From a checkpoint of a small mixture-of-experts model trained on Wikipedia: 14 layers, a softmax router.
Below are experts of layer 11 (counted from 0) of a mixture-of-experts language model. Rows are named router (the router's row for the expert), up (a neuron's input weights, with its number), down (a neuron's output weights, with its number) and show model dimensions 0-159. Each number is 500 + 25 x the weight over its row's rms, rounded and kept within 0 to 999. Numbers have three digits each.
After each expert's rows: a language model's description of what the expert responds to; "comes before" lists some tokens at least twice as common just after its tokens as in all text. This comes from a sample of Wikipedia text that the model never trained on. Tokens count by the router's weight.

# expert 55
router:455495530516477518491496492526503482518483519489508505503479504466532524496528526470485482490528503466476504536513500508521473529489521482497501455469512539483556467560539502529526498494518481483509513496526510452439547481477536508541496532470493483500453501481522554505494493492527520493513497499523472427505489449549464501495529502484475478545492539491464542521481494497507490525509514486476485492500539475471506470463508474511502507525480497502496527505480470488452482473495450
up0:519470488452504496484519477508530490523540481513529490420510475493492534482503491481472458478509487498486455510522485490526517544541517486533528472434487515507533521483509507510487498496492498517494484488480499506500545532445466492516526526457527518485520489465495505488475523475500479484492526462503509474474446513503498511526491503532530476528489449467530498510497484520487503539494506476502542503512513460505563519491544475487550554537490521532479490527486484464491494465501498
down0:523500501462539479490507515508500485467553536524513521477482459475516521494516514492487447530505445482533520483537468498526469486508547477508532448433507507470506491487521475479497541457493515532480485511469482478535535521483535471479469535522511485547501494518520483479491488490494498502534501455458554480492478504502480465540531480497517503494490485469510473472492517515510479502520485511478486471500536467500534518491529468525508495497536507513469557519482496500489460505461469
up1:555466486516546498490470526474481506492469484493491500508517494488526461460492519504488534512504524501485522509486519536467491466471500478511530478464545453503521502541453474508463482521520545520510506569484521521511506464487503460482558523467477463521520488474531492540461494538536500504489518545515484503484508508547532512518528507526515504517482495483539504527437547530503501514514519523500462539480508506510493477517515484489487521498493482495501501520489470542525537488538523
down1:548511521465467495463483499497525507512484520448539495482456540478527479479513531485521513510501484540507514463494512513526480521455538466510530499469468484490464517484448494494497468531480494520479531548485473516506513497480536523487502475507494491497493522520494486493455519521493527547502495546491477506503558526542459514516500500529489483503495512482521457519457470507471477466528473483522570535480487501503463492491553453479477509508509510498510476529503500526498508481472550
up2:506492502491527475512517485489503482498509489477512556518519465483556498508517557506490512505527509489446510502537506486522514499513502476512526475495487493551511519488537483501502495504489485520452465550502491541487502455494511498478496493574436481487511510497495507491511523503501474445505512485500501522479542526513522495512473470505470515549511470462491479528504473480521494548539517479502458534512515529520458500529478440494476493465484452478471518507485501440519529498519460
down2:501507484510514506495525525506512474483523481480462523538537484504526477516527525468496483530506506490450525521515488513528503486488456502532497469522493485514495466480468546450527490568479502518496474519545485502497526473504473489516495486494486501540537489510498534516505544544537515493525480505499513524495517553493480525527510516503491501496520499462448430531478495504469532557519493436510518480503549525470496535463521461510497465479492507462498517490536504522482476486519467
up3:488477518425553478477518489493499523527488475465525487485476500520471494521498491547513495492501497536537519492446505512455553543469484523552524534502485519467488474520478489507492537521448458523538563515474493478506499506498500532502464500549483512560481502513474479511468506545523481474447486487496508505499517531525491530513513519532500465511501483474499477515496514507510482482488500516536512539476513484540492537514500489485505516517491498512552494515499500485541523455495485
down3:537478503521474517493512505527525521470524534511494455502518533497535572544464483553526492467502502497508483523466465499550505491496535503489488505492502495504498491504518497448535543522528515481488506498520493493490503514490491486502518505484551499519496528490502470522470547467451517510508517536471510437492479481546502491492503496509497516510474519510450532493469488503490518555514473469509462498505499489519516468431486487487470486486469515529541515533430494495511545476510502
Description: Action verbs and endings
comes before: " the", " a", " to", " that", " his", " in"

# expert 20
router:479486501490508508470471507493484475503486551496538533530491483484510486499530527464553485504467523491509492447504489525507469515485492497500494440515503524449516509540484531489496505496501467477482494490537538480470494504440500461503517527504508503509485523495476504516547506488461525487519478513509481514517498517500511463501497494464506453444481516550487511509503471509474533482541441521469475502491522477529524512512553442523504451500531508460495459505480513472513539447517521
up2:485463498504530517462475516496508462487529483535451485520523496508496545449503491470494552521461456521513504450480547521525479514469508515519469430473439496547507507482495505525511508495495474498523508474482542494468489514527480545445485495518515525485513504490512494474510512538503536497512487477466499492525493537490482504501517516519452490494513556514493478483520514522504538472477529492507487481513502501512457537455533508496446498483487515495521530497476503544494534532505487
down2:519518513515525562514486548513511512515502500524476480503515514506511489476450503543517477540552460485494501519521482445545528494509486493508473484461524499516482466504541494452471492490494499511428540497521516477476480503520504536495524513523498523492471508500523498513546522527502500507522479444478522537539498517502461468491515475505487488508514478461514497470478501508539518478500527473478495511509514498495472439456497482557482499514496506527546514502503556495551509522466492
up3:500498486460517513475544514499478498520514521504495529477533531482462522534525545437564521534498475466505515507516531497492515457490501483513522489517495528528472517492476532510494476501491519485492479456517509473468517502462487517503480524507509507509449484477467507484530502517523488462509515481450523476481495479561495462529472453488493516537477487515524501504469543469469484464502489549485462451511497519470504502503524466551482485523478504490503450504463481460480516502537498
down3:504511503482525508526479553520511478485508485486452529508440488514490533507549498501515515470512519502511511510497499499543510484517478520489521469489499495464494517564476513533502466514509544515525485515537525483475470512483498503516504472509481481480465471484533550482561503531518554451546520486506518495494541475483523450489526516515503482522550461500481488527462517501512525474493438478481485465497536512508501492543491481521457457477502534499448489478515493491492513514519475
up4:523540489470516526471463539528503478443472535539525519514516546527538488495546524469503520484496508479518518541500494475470472512513510468469532496538547541500513504471499458486461514462504542495512476499508538489485521462539522510519521515515508496498527471491460491485519493499511513489511502525539465481513462473483483500475509533495501486496486549518494527520480498493532495554506497522505475528527488519528487484483486524478479482508514472528463531482471514468456565505490552
down4:520503498446458503503555488491502534512514554532485528543492480520518503466468475524505474475505459540487509472518497529519501460534508466506509482514502481480504515552502481491496521530474502494525496529512555532473493481481473463515494529500475464519503486498526471491535479462493529525486498485509502552458519507514506498514532504498464469529529504500497491500450444535459503486512505483461511489514476503533503468526519497491461506505523496478549478497483524475486494557448450
up5:536492513521494473517496491508482497506484493491491537533519503505525483488533484518557501464509534490459512518480472472501477531500468492519538517494477460463522482492482499485544529460524465451474483566507538478512561502523476495492502487496549475476532481493469487497504536474523495471527500535486492488474462514534453572514486504479522470503514474490502506468518521495505516477500494543456458512487485482514540492520533472533515506516556504486469481465495529503520499540520502
down5:496524476468465522469516495460489516490489531513477515502497506483525499492441457513486519460525439494438506517534497470476507516524523496493497504499471432470496473479541524499523489449491512504521493478467526521530501506559487490502514498518490520463505519484495490520506507510546504453486507519526519522512485522523503513521483522454529462535529472497466485492516485489512469487510491521498557525504497493535542479514479482555518491482524519446475461499561530485503516515486476
Description: Numbers and quantities
comes before: ",", ".", " years", " in", " million", "–"

# expert 41
router:491500511476487488534520515486482526447509495480510484503491504481563500462515552496533466491546497505492503488450501505530470478476520502488498493479477473450496520533496445483518504467509514438454516523514478520501494486492515514517529466552460508520527532487477451505485507472459524498480474487514526487486528456518534438494514460510499487529526510543478495489488468489511495523476494456510510475508532514521464530468498461503491436510506534510539512501490511486494520465492509
up2:475466496487545496447500457453450508445467512519528449503547492483473503517492570508487507472482516490499509471489498477508503476523508494501512528496499502456515499498482478495473507489525472515491486486505502485491477545547496502480489483478487520518491513441443491498433522489472498505495466471524498512494438496506522510510489501504564480505499499511500442466509502521533483497488512482498498502510557470512484515526491537478500504472495485465534520466504547542483505501481545
down2:557464488514502461493501485473510518528491510492510469509535526475541502512424523480465523508487531492503520492475512455517459511469503482499504519464496490481480477472492471492550464510477484508473526484506513473475481489540503497467472516496498481496474531462497536507488487463480531505518503480509483504510476527514488480439510511474535445498465542471471487530485505478496507514506446460467534478503496500508519520505445514503485528474441517460555476490537504494471523504506475
up3:513512538489483536527497500520487517484491514511452503511542561516532453538531474497536490542519497504517476515495546485515511484455487500465495489510484529464503535507544490492505493505509495493517520493498460509520467531493507479491519485498527526510510485535532514537481512544500489520530500440500512481472510506489537485485465480500477484501520504521494466438496512530538490487465493481478499480482513522541488473478460501527535506545485477523463487474520537520497461424560502
down3:474500457534455533516497512503530524548508524461535539528473453514527523488514468492541489478479476482507490513512509523499496513497465479473483495485534514506499503493497548475509473500439535516553480509521446503520503544490521476505506461518477485517515520500495487485480494516501506477540506508510464501544480526485471515470499489538451469539492527478529473475520495503541536523518483490503485501486501519526516526430491505487522512524502511537510450464516506508472467480564483
up4:506504513496465480524489489463483544499487492478502476490533500486502502471519456531525459502480478491494562528495492485507494511475502531469488567504467496533446486493493541479549523508498506435504499511478497482523496493526492477463451516478495505565473474501468479490544533522530496525543508511530523487463515523505497492472524520567480455504487503523487481532511488500510497492497501481525480505507552518482471515465454483538523481542494531514503511487487521522511478467458500
down4:555493510486492486485509535464511507495464459446499509471484501456490460515497531487532495501481484459556484529466528464503485495461505477505491477551476550502516487466501497510477490541507500527471499486505500491460506516493478495504528449485463522509471516516491508448482503470537541515482496476484511505485512473506489510526520427493526475493529552504523492516529505534499514500486492498542489485496481495491502493487485489496539481581524510524534479503499540543471514501469538
up5:509536449461530489515504513501474507490489459478488516513505510476497436495484460516520489519459468529490483517478528486503461496506508494518491478475559489501476492535486462499482488483513514488568548529476538554502539475471451498457530470469518485551509511477498519503533493484519473534469519471526526483498476527521472516461550519515510475514552506520518514559473501474512482528477508484518491502503524517494533494493514462502498510458490525488469490475504489510518524519494472
down5:502474469497523495548525487531494455471483518527495492507430519501506485480510498534549510518502507521508459515525526500551561492478483516447525508515517501491521491497451507537498505502511445479498467524520456454468462494442496496498523471523508523510521462512506512464506510490444501510494497481494523506487513527526451526512564519456485509496498497507489498518473477489502503498493484493495515536527483517526487519473557503545507499490544507540497512508492534503524488500494558
Description: Person surname pieces
comes before: " |", " ", ",", " (", "\n", ";"

# expert 19
router:493500473502488517476511522493462525537546476539520525481495517504500471487491483506457512488483493491488468482510465507545519497501467508536536452517476552523521454532487500496529470500485506497504468490524463479477469525480521476526506529454475501463495518534506513558486491492514521521465482543512501475483498506519479474475492500499518481515478486502522534484475508498549550546493478522479481504483461503491437470453513478505490493513534499552537536513441466499470522485529473
up0:457504485499477477514523511506527469487471526585522515494505509483486499503469516515501487496534508540500482525489468521520497484460484509493493508540433503496487483483495474488460563536481537501519510525528443473504467482504501532518493503505472522494523490526510534555474500515523506491494507466532486463505482459543551518517530525485500482451523531527496485491486545520478479497457494505501498526490481477456480494502478469499501529516509450532459495489461549502476483506504521
down0:495516455544469545537560506532491496517498490529485514484502530486477491514493467516486514480545491515471529473507495535501496473510471529523520493483529518501486486496469480523483510506492532510490499478497513462470473532523504478540461531519475517492514533503490510497514480504497508493481528525529536517499508523498501485491502489524551475464529498444493531443483484496495520512480473546484508524495448459504481544529492536485419501509502495485519466461480573455487461506506494
up1:463547477507510555533532523472517549519502457523482482533496495506507468514493520548523472501458499502473518505521503527481510527481476498467509513490523466474492522476491514502467515578536504515516487491511486499509497527499523455503548476501458515486512502508507515487494493502465534510474524526533519494492484441498547495476504495542517433467442487537495508518518468520500462511488466482519469482474484491517510488479495484559496482541476531469484502500481465465489470506510499
down1:469504494512502546503499489497494524520500471518515486517417499460509530508510473539488507519484476489473527472516484502488509503460475478530540498465504522527540522523536500499520518493537495513527512455518489467494509541484486530510450468503465491510509506499432506511510526469474532520499495510527477528477468500513453536498552506488495515453524511484500545468499490530495479508515479477445513497447478546487541482511532548505496525468474478480497530515536488495490518465529508
up2:480498526525497500523563513534516519499466491513474553541500517509527499484538448496479527446518517509479492534487524523499489472510486478518504465496509547490481501488517477535476470517491489488472446499551499479522524491489502520462492497498461519528525509499481519501495505560462485521504536474505471468485490493505488476502476484512510511458508444506520559485481548533478498507475496497544481484473527529469498545464533533490477522520481484438495488505488524470480514531481525
down2:533474507487506505510532500516498480507525529504525532488426491466543490503500475478509507491536518463478470522477447518508508472488485480511492439473499487519541522523512549540495484471503507515505488525502508487501460489547530522449498473495490510535531511466497442485538496456521543502504441481496532492520502474521503488494512514480508509525549494488481512537516476479505505501483484488493520488490510489544501538518530470500501452536480523448482503552556502500480531517509479
up3:497531510547476496526500512483514527506525511455465483517522542493501514494467495542480512486493480471458454490522458499485562502486515491499519517503535489489472560523507483489485500517533474499490530486466533476474479488507505477491530506524534478464484530481440487489507494520493506534510476516506501555480519509510464515497519511516532486483478471479517520503539470432481518520485443528502444496514526532459476515514492540491498454493492536499534495505499470499500504545492443
down3:470468476506502493465462514482549479520504487509500503515506484492468495496507523507510498513525474507500516501462466528499490500503511495472469502500492497528504517503501463446532524501498525497474470519492527521500513490482510478485538494490438439513475578496539463499473496475483484510479484483536510497471532483542502503468519529495529511496518504491515466464493486479481464534496464476543484482541500476475449515515499453550490504501556559539517522546465465481479502495469538
Description: Prepositions and sentence openers
comes before: " the", " The", " a", " It", " his", " In"

# expert 16
router:522512499484499492499466510529472494493487465530527506479484494468505480537486531474524492497501528553493525507510461514509473489474486521483517511500479479499517448491515465466538476446470475471484503497510463528540480483462517487487469442522512470506475502492502531497493465451508501482487466473527523459503505448511479491484528488484535453498509479520480472484486515502505522532525486507498477537460498458517495483525475477491536511491584564541518493514511526530452502492500481
up0:493501512515530510494480495520536509531527523526501518447523474446500473448511540492484486457528521496548496521499508516541470498525508467493523510510510486517498514479519477500502502523503519490499490496498535513522504453476496498478521559524476465461509506486538524538491493525520509496488458534528479473525511482443541506523490478531480495519494490496512516508531520546501487537513505495522515501513522484536508536519555522504573531481546536516437489515471514538456490500505481
down0:497532467475496504488487503475480481493489533496539517492479484518527469523440517474483450484524499539511552487453507494466454464501517480475529499463497422453468513510459505483523500525460492467520523495515484497518464529533506463480521477503467493524505539475479496472525475519525538558490491523506522502530496542495518513511477458490486486559492486481487488513497488514495463503464485479460513475505449526521521476497498521455484539498479493487502506513505477474473512520481496
up1:506479489498527489488488538497505492499527491516494497509507527533474509570490448543469512507491513485467508516491487525484490428510485538499533546524484504492510504485509514462484499503505521504448499496530519495469483545493533559434503508484503528487492459500495530485502489513520515482494531544478509473472520476529470521476490468477530550493488506491443495534477485463493511485498508489469498480533529544481475526504440537470513478523459471496480485504542513514486513476457518
down1:443486515484488463458499495525507485479506490505486465507514531506547484515467532465510513505500462497512512475495488452479529461512475495518520489489471510566482513487464518522512492508503507537532460518506481511453456478491542573503477466505472497472467554524489492476479546534532532537484481443502522506549520479474512506492490507519503469463445531504475504509511482488524495499471534455509481556507501481516511493503509483479488461521522507518528501511504522500516476502520486
up2:510450496521541499466502526515489508529512499516509523473527486492459480486452495532524538495513531531488489468436496524476489502472557488539450493462507500518471476521467513477479485478483498519524545487541481497483468520515523523502504457536520508484486489482541524477486514504497513495512463457483521451482480481500490507429542506507480528522495482498492493514525513519489500472494489482455513547500483515548507481461473491508505475505524469524526503517564455474483485518528499
down2:503493481512453503493452510502460505479514524519491484499483461545488484515493502526469510551476500513510489479474499505510513549538499478477498488484510536498506542511478521503474521519479475470453511527534484465474490554492530510485478475511476467468477542486472501545505484511526509482507511524526451514473493474466477511473516456490461502523528505493466525574538481509457510511473499568483483508477496515532488498542463493495514534516481519504519550512518456482484471483524515
up3:456504478539513544503509479473526518537517497504455521504527458480487481500502476491479429497490479475480524523483473500485464503516518501508515481494509485490503521485522458492506535452471523468502497515474489506519466493530515484524473487529522513550528510532519554507506476498483480557526491499536454488502461458518519540452514481529546540493495506488466474529516557497483508499499491483508509476434489495486505496483547500458453501514530519487472522481486479480468474504496482
down3:483495507530480515512508504500542487506484504480486513510515530497475530538487481503518493521469501475496490501451504477493461507471502522519495534470497525535521433507503517444493493468537468535469493469455538522555498509478523451502491506544525452514493513499491502450498485510472520534502542511518551533474526495553495489497529488474505521501452524490450472485523513485473501469477445492529509491481492476466488466440494468477463491468498503480511522478527505529515502488507475
Description: Place and venue nouns
comes before: " |", " |\n", "\n", " (", "ing", ";"

# expert 43
router:500502512441523488561523500469500489446452493459509510513491491479552468487483512474509472516533480516485473492452523496523494462479497494539470488488495458467497532538506489511515499461515507448516520515509466525491506475491502489522539485530466515518477518490510506495488486464460534490495472476506496476489523447515478483523490454516517466504488483546494469488463480520530480487472499485473480509488550480521505545486509447515489482486553512512524482510492548502546538486528519
up0:540480487528506489492515459472540495486526516493482479518493495519502521473490502521484452504460496511474469537450535488505491458520455503490493492527467513510478462475497494496479510500504491528479521459485557444497525477483506517467565494533471521524473518462486545519519522506455533476518468504504466510492466520482491526515508476496454485529512502571466462491505511527493474509481501481507468485512536537506470480449514495499472500504483505455514537517520492517463463492499531
down0:480555454477488505485527485487511462522489488528453509459465521544499538505500523467491496519521528510493504459516512510477531497484515523491512531487512513521522516475480487468457532517512527556520426552512507522482483522486485493525514485528472487482500473470472557513504509465430479501491530510511523510486487508502532493513470475479509564476476500513514537469512509507522512489455478518521509537495537470506520489504515489512519511483509512505460496460491536453461512486468490
up1:463481520520509484505477517522523550550470548520525495510518547479503491498477515490567508454522497535484507488470486553536518504428516480522477507437503486461488539511522516520489517472453479510467480491458506532506511510498501542486501501517492485487508523513459547485473520486499499472485514503496452496488452487512539496512491497494496466519476496506482481535459506505537463482525520524494546540493513467504491522486485479464524510476521496521470505467474498538507466520511513
down1:484519514484519464473472505508500503465496558472505479511431482459504509487500536488563542514518522586474547498477508558520552477468515485511509513470476480488500491504468521502514485524514494488521511501475457515514511486505485481495517519542477529481479541488474513487483449511533523495505504528486492489530554512516472494509507470460486484503453518470509448514480500520474515472519481512513524552513479529494484503513504506461473514499503540489506504495458535502500513516501531
up2:501499500486511545455495465526510542497450445470496549507492503527481493480472497514523468465530503497478491527476493512492492485498470485568493508516498503467511512508545476474491537469505506505532528541480537508496496465484488532486550477486507537492521451497526548515434497443484497499522503505502496508483492475473495525534456535522512532529505505535503472510515536502507470492494513496480485532498561479485497496478505457486525506497472483518500521451528493519511502498526561
down2:560536500531524525551553557494487485453484499519529499488470479480560515484499517479512536505522503514449502517499511491512529476497485529503469470524472505514501521541499485496506465516509456486485480513517512501487483452519518469514480467519485504495496488486528525491514483465433512483516449497503515519534503503551469502492493477479522510444484490522498500473489481535482487470489506562497478492454534465540520521497493495483481478504539497507523493542529552460502497489492506
up3:490476495506531502426490514470486479529524483496514495455442508533449510534500525489517491453465526515490509508503514510479469531505488501557503497510535534525505487467522553490496511513450491538503486500487526540522526507491481503531503512476516484493461526466487519483509470504537453568510536512463512523497523523484515534483494533554504508508478506468523505508526545510508510521513511497520481503509447476541511474524496521484509505507459500463490471488527468469491489493467460
down3:456472485535529530465450515509515487507489510495526487505511518533458510542508518500480463481461513485526495498502534558490464540483457478532490476487518489535517489482515534493496502504467483520510484505469506522499497503513471500449485547462516516502471517493466491503509502494533462495492504497505488522481464520460518518494449514536502511505504516471538544515534535477524545540524520529490499554511542509519480477525545492472500479535446493443482502505482462474504469508475479
Description: Surname endings
comes before: " |", ",", " (", "\n", " –", ";"

# expert 0
router:488516553508504486520461526514502466458469479474509540504488471463523474458504526479492436523510492510529526527466507514513476523508487523502468523523456490484534498521455501496522469516482457474499489547488452494526458501504546535490477492523471465565507514482518495499511462468472510488480501474516477525491488480514486502492507504483519482559459509489510481511458467466471479471474489500479536513462515510465487535514548455503485482525512497512517472516505526463473496504518524
up0:513518508512523503496484484462508523498508515470524535476526479486463492498521525513502435493469499503506556501477499531488512523469543459487486517484513499438532491546488509507561525506518524487535516524479494537481498499503493463477523487477476493474527496525517479496554481520522509464517500455513435490522473508505509485541532496493519535517551532548526524546522512509472479521522504517472521547483520463486479510531539507467461515522502530524489486524526514482483494542511503
down0:452493485507553507529527498469478474486489503500522495476496503504513463469503499488504450554473514493480509455493527485515506484530488499487472504519468482468458482528478504553479536491522485513541484476515453526499502528531516527497496508492553513503523522496486466510513488469527512538510468507501525467479527517533555453549534495467494485497478513555480517488532511490514506499490491497461488494457524468513527512495484495542490541496530511499501473569511549468495477496503549
up1:437522525491501575468417520567540470483492481484491531487540489497533512462501479522486514454525482473525496514488502503523474491497511493516465492501499511538513486500473489514439489528464481539468453497508519491494447525528508527496484531545495521513509513497491461506524500493496481471527481489497511506488508496463469534475492514519510491503474522504484503530492493512513475494461526507537504469526546492513483502510545504476479512560512487469470511505490514483482509555515496
down1:529487529466471482498526496448445536506475473481536492520469502520519509532515459517487482515510508485494532500505544515524488494504505508504511493524476517494522511491553440563533474512558488508504511501487486498474537503512496531456551520473498520475480523514457475442481506449476532475471488488515509498469536474469547464501509516513520491488502507496496516466479529506481517494537513459451480502493492505505551500534530550475515504476476523530499457484506509502513511477502496
up2:461554536498480500531513442546469499521534515500494523552503493496498485510520486531507496508498522488468477541514484483555472488516527469529491504508518465485538541547483498513501470486518505527509520457450494504522520477532543520557450527498498490520505493479521490446499555519521521513480515535459517488474474520502509472495481490492471496523506489500515521500503511504510483462529478476485503538472472488463492465509510496516492523458491526469509526495467479535536527560507494
down2:467498482515521513473495479485488486493521489484466524530498538518522564526488480523521501535496487491483492504524527500490478448459539523515467519481537539514495493490483484477488501464457445488557523510480484486507510495547475491479547481479473477507470528511470495499542525487509516515467496504431513503503487490493479513469516489482441490476491482529499475503478519524478467502534499509463530480515518449523518493512534498495489510441481472513503448451498515517542457480471503
up3:479462493467491486508525501483495504548469511478518473512520536459510530492530506451480482530538489540516510555500463474466452486475505529471476517474492483503499501495497481479470510543503486508471535520475486514478521520472507515501524480457494526514502478493474453515508477546504551470539505439472493485515486530532518533493526549497502454529506509508475489523517482476459474514514524485450507519505510491508523514501480493491530519517423462509538520497518524514496519537504531
down3:498460488511482515511438497509502480495496546485481547483476539486482538481500502485500487507539506510562500498476478516480460476483530515482455505511498482534541480514490522478477446509514508512462506482482491487498471541470561509508461487489527475506501492490470498523520506514481452457500472512526503526487518528476513492483476485451584477505485443498514495532530508506519553518498486460491507448535516484461475518501509511493511516486452517491499472520531506501499488540517499
Description: Taxonomic name endings
comes before: "\n", " (", ",", ":", " =\n\n", " is"

# expert 51
router:488527484496484501499482498534504480475470504543550497513489482452553460500522520508478500550530481480485526483517525578578497490484499507505468468489462464466516515480530476476534449464494519456513477443536503465497500509478519496484518482524479537501515516487482484508533508442474526475506492515493500492478498473495533503522526530477507466513504538502506503516451481494507550498479456510509490491478521489527513497497470482490501481521487528501497453491496497497480510449531506
up2:524469514493509499520510473532521494480476532529530515496503483481429515510499441470523496518493475475493525481480464453504500466511490509493483480488517494516499560519505504548522524507542507527456521485439488498529498531523466489464550494519504488487482484467478501501479514502529518471519475528501511521475488483498511523502502516484464556460554469523521487514478520488485504473499499507482451472446506510516521549511493541478467523462511507525491509517505531500518540521450460
down2:516481468507513471501523473518502508513475502510546511496498511537543487484513527499527554517528535498517486519491507479519491483494523508506492491501548524529502495493465536526484515506503489551560492515525469530460498464481523495531496528511515475499480485517475504490487484472513522474473515478466463512483477470536454473518550513483496492545507488499458447502463468496477474469498521524502525544482481460475476529457524520472529510486534469534503543526447503496548501554512506
up3:546517505491461523492487527524533542483516537476501486532495479503511499500503478551448511545508502528520494493510540481515540491517478518457514558536498502498500517561475519545476491528506483473508458535451506503457534515477463503514477517478477529477511501542490528524544492514550515470533530469521520521484500556535458536528502478466500484477479521514506514532500475508469478506490496558501491483472486524481524488497481523470490495487486509496481497512527499523479497538504523
down3:428520522482517468522502541500537462503531500484479492486506540457496477528487503506505539490500475522505478508481488495520463502459482490496468463514482507547483530520515508486514473518470511500546493502510545535479460504463467522535502497510538472458470542472522490517507512521527486543515517471508520489461519510504494458485510505534476500463471521513519528544533472476471517537491495478477536506486491542508504538475501490521499469551529498495461521480485513449499519549506472
up4:479532506528524440533520502476513493534505469487447553466505499539534509526507510503487507524472473489482545486562477494514542523467497477469511471511521504523503451474476520516507478494466525485533499511494578514496465487478508487491511519516504485527470519473467512523544485533544498515471487524493452544506477478466543505486508541505509526517516487529502510523529477477495457486491498491532474464467527496499497503518506494501464540548508536476486478474485497497483477507468505
down4:559499441562491506561487493488506500476534525469467454510471468483482507502495489506512524479468486536584525494492487510456526516462492500504481489477491483506532502474469511516497497532516509491527510499461506501495496509524510484510517515515439495501540498514525502530537484548522458504473500533474489562573510525506522484477486493552548521514505502497518516538497466494494516480503513511517449494525518502517486503489523508496512484522521540511521518497483465521497529503519501
up5:523456506466483507491478495554537552490468496492529523502493465535481493439512506502468499512460504476507510483498534487465484470481494469510502502517513498449518520482527453549494520458521484446504448512479539511480526481529455516475488538483516515462490503500479538533506510497543526517530537507510482515495477492472517550502491489514498470518490529521494506519513502518476442552500467519488496496502524492507500508500525478514453505500510477460472493493493491570513489490471540
down5:523522522471498484519530493488538482457498488483492477502457460457465499492484523460450498525456545501487517470527485574476503475493475477499503492470458489475505526499532491509504494496479558518468521491477542528450510471479476501493466467504483499507442506500495501498511488482507525505526504546508495514521517475476516501511489492506528508470486520481525530489472515464485518514487480488511535521513537480529558481532514519524454504503524513455487455544484483494485495437483471
Description: Numbers in tables
comes before: " |", " |\n", ";", ")", ",", "\n"

# expert 24
router:506480496498509520492471518543497473503519495537525513516489531440504512481506536470517502498500471458517518533498499521566517536501506500540506488493484465493515487531498539440555489490486479500445501483519500490459493496485522511544485510520508501488507521489476507493547502474477480482474492498487506494496508505503501489495513442478504496511475495494456479514479467535484552514502511544499571504476515517526530492539470512519533457535556491485502475530492533437497518455520464
up0:497494494488513469479496507520506511535473486512561505481533436535498493453534491501540508477501510521483537506506536514474555492493495478504488484570500503504497505509499558518528489497463499529462506526516496500532555478459499472491468542523529476458527542502462507509495466513501485483469519531483505521500475520492516515532502463502559522492506505524532498514509460498493504468538494544471527489493494534534506460481480467467477539510487506471482479508510495500556487464504505
down0:489528521514506478456494449484487477505494495491502488518487464458510506469503461489506463543540483514482520536506557515506568488518507511515504501470459474489478498460493523514486464498488531537498566518495476510497515516477491476475531510536496500488527498485482481507522520536506538511461477456487528559477533486507477536492491495515543522517525490502496461466499511464546460486496500496468550501526508504522495470520550497492511513509510487457498469479481529518529509454512549
up1:481474524531484504502509452492519532534531481482518512499525479493512524439540539513501546498482433528496515495546508482505465518493466539530529501500498509488457551520476518495455462536525482518500570451478494509504453475499478450498464547470468508495503540471471496502538509504516502518497514512511510485513508506498514481484543483484524510499491485501509507524520490466501507501540540491478504493519518506466522505479504459502505502549507518491500532462482505526546515490453473
down1:503554486518499522533506484524493522447456533518526515478480488507479512465471472524523452494493522526472520472484506505490472512461539521536492491477471486536516500489505483506515471498515473524492468558563495488498495515549487478468538555501458509549521544484507474480532525462535509501473498511480468471520523487493492514504502519498516485499500510546480523507489497503495519450500486523533488469490499478492484475449482555503464521549480500467522450461493482516502485507492496
up2:540512508535526471525501513469505483517519515487507532499511500514462502515456507507471502532525528483510496535514506471491516502527473480499522462539432519521475489536531524504453484537505510488495463476508537477484484504515486492523562508508496474519464472505452502484482484470521495528514506506490493506505471523539519509551508513464517511522491472545493473517436550473545469480511468526499498529454522522484485514519477489515493499550507466497501483483563527522507563488500499
down2:516486472497525520520479503505507526486535545450472483454551472488504543508539541524522501495470533488540542477495496510508493477545488502482479501523488502510509516481462484518484476461466462495510451488532510517467509534496543487478465514488510459521480484498505505484487505487496475528517503495504564505498540467500501480467497494489513504516563496531513487494479490522514474509480441524474506470469478442476510526493523497481477503498495535502534526565435497506489516522518476
up3:505494534484492519507513491457508542492472469505496491500530521489495471466500488556475519492536505467499497505577465520550475480522523473510490499467513445490461479534495475484519527452495482530534501494495476497481512529481529490520514482467463463519511525522492546507488493483513494513478476465460540534509513487478505476450483516476494522516491485518464506479526504542528514496506447497446543501481435526537513496563494510532499499516516497484487461490510489520517512505487483
down3:484476514507505477486511510483497535483524527456500504519422485486482502487511471527496501504536516525509473497463488445532496481463485473453501528500511477467497522531493480545504479495510484506473515461463441519481535499480477499487509497496478485471467517508454477480503496486505512527452511488505493468552452519496488535502515542537492459468506496498499491499523522518474517484492465536473523448493510493523498470536510536484468480508492505481464468522499427496467534550499495
Description: Census counts and percents
comes before: " |", " in", " of", " (", " were", ".\n\n"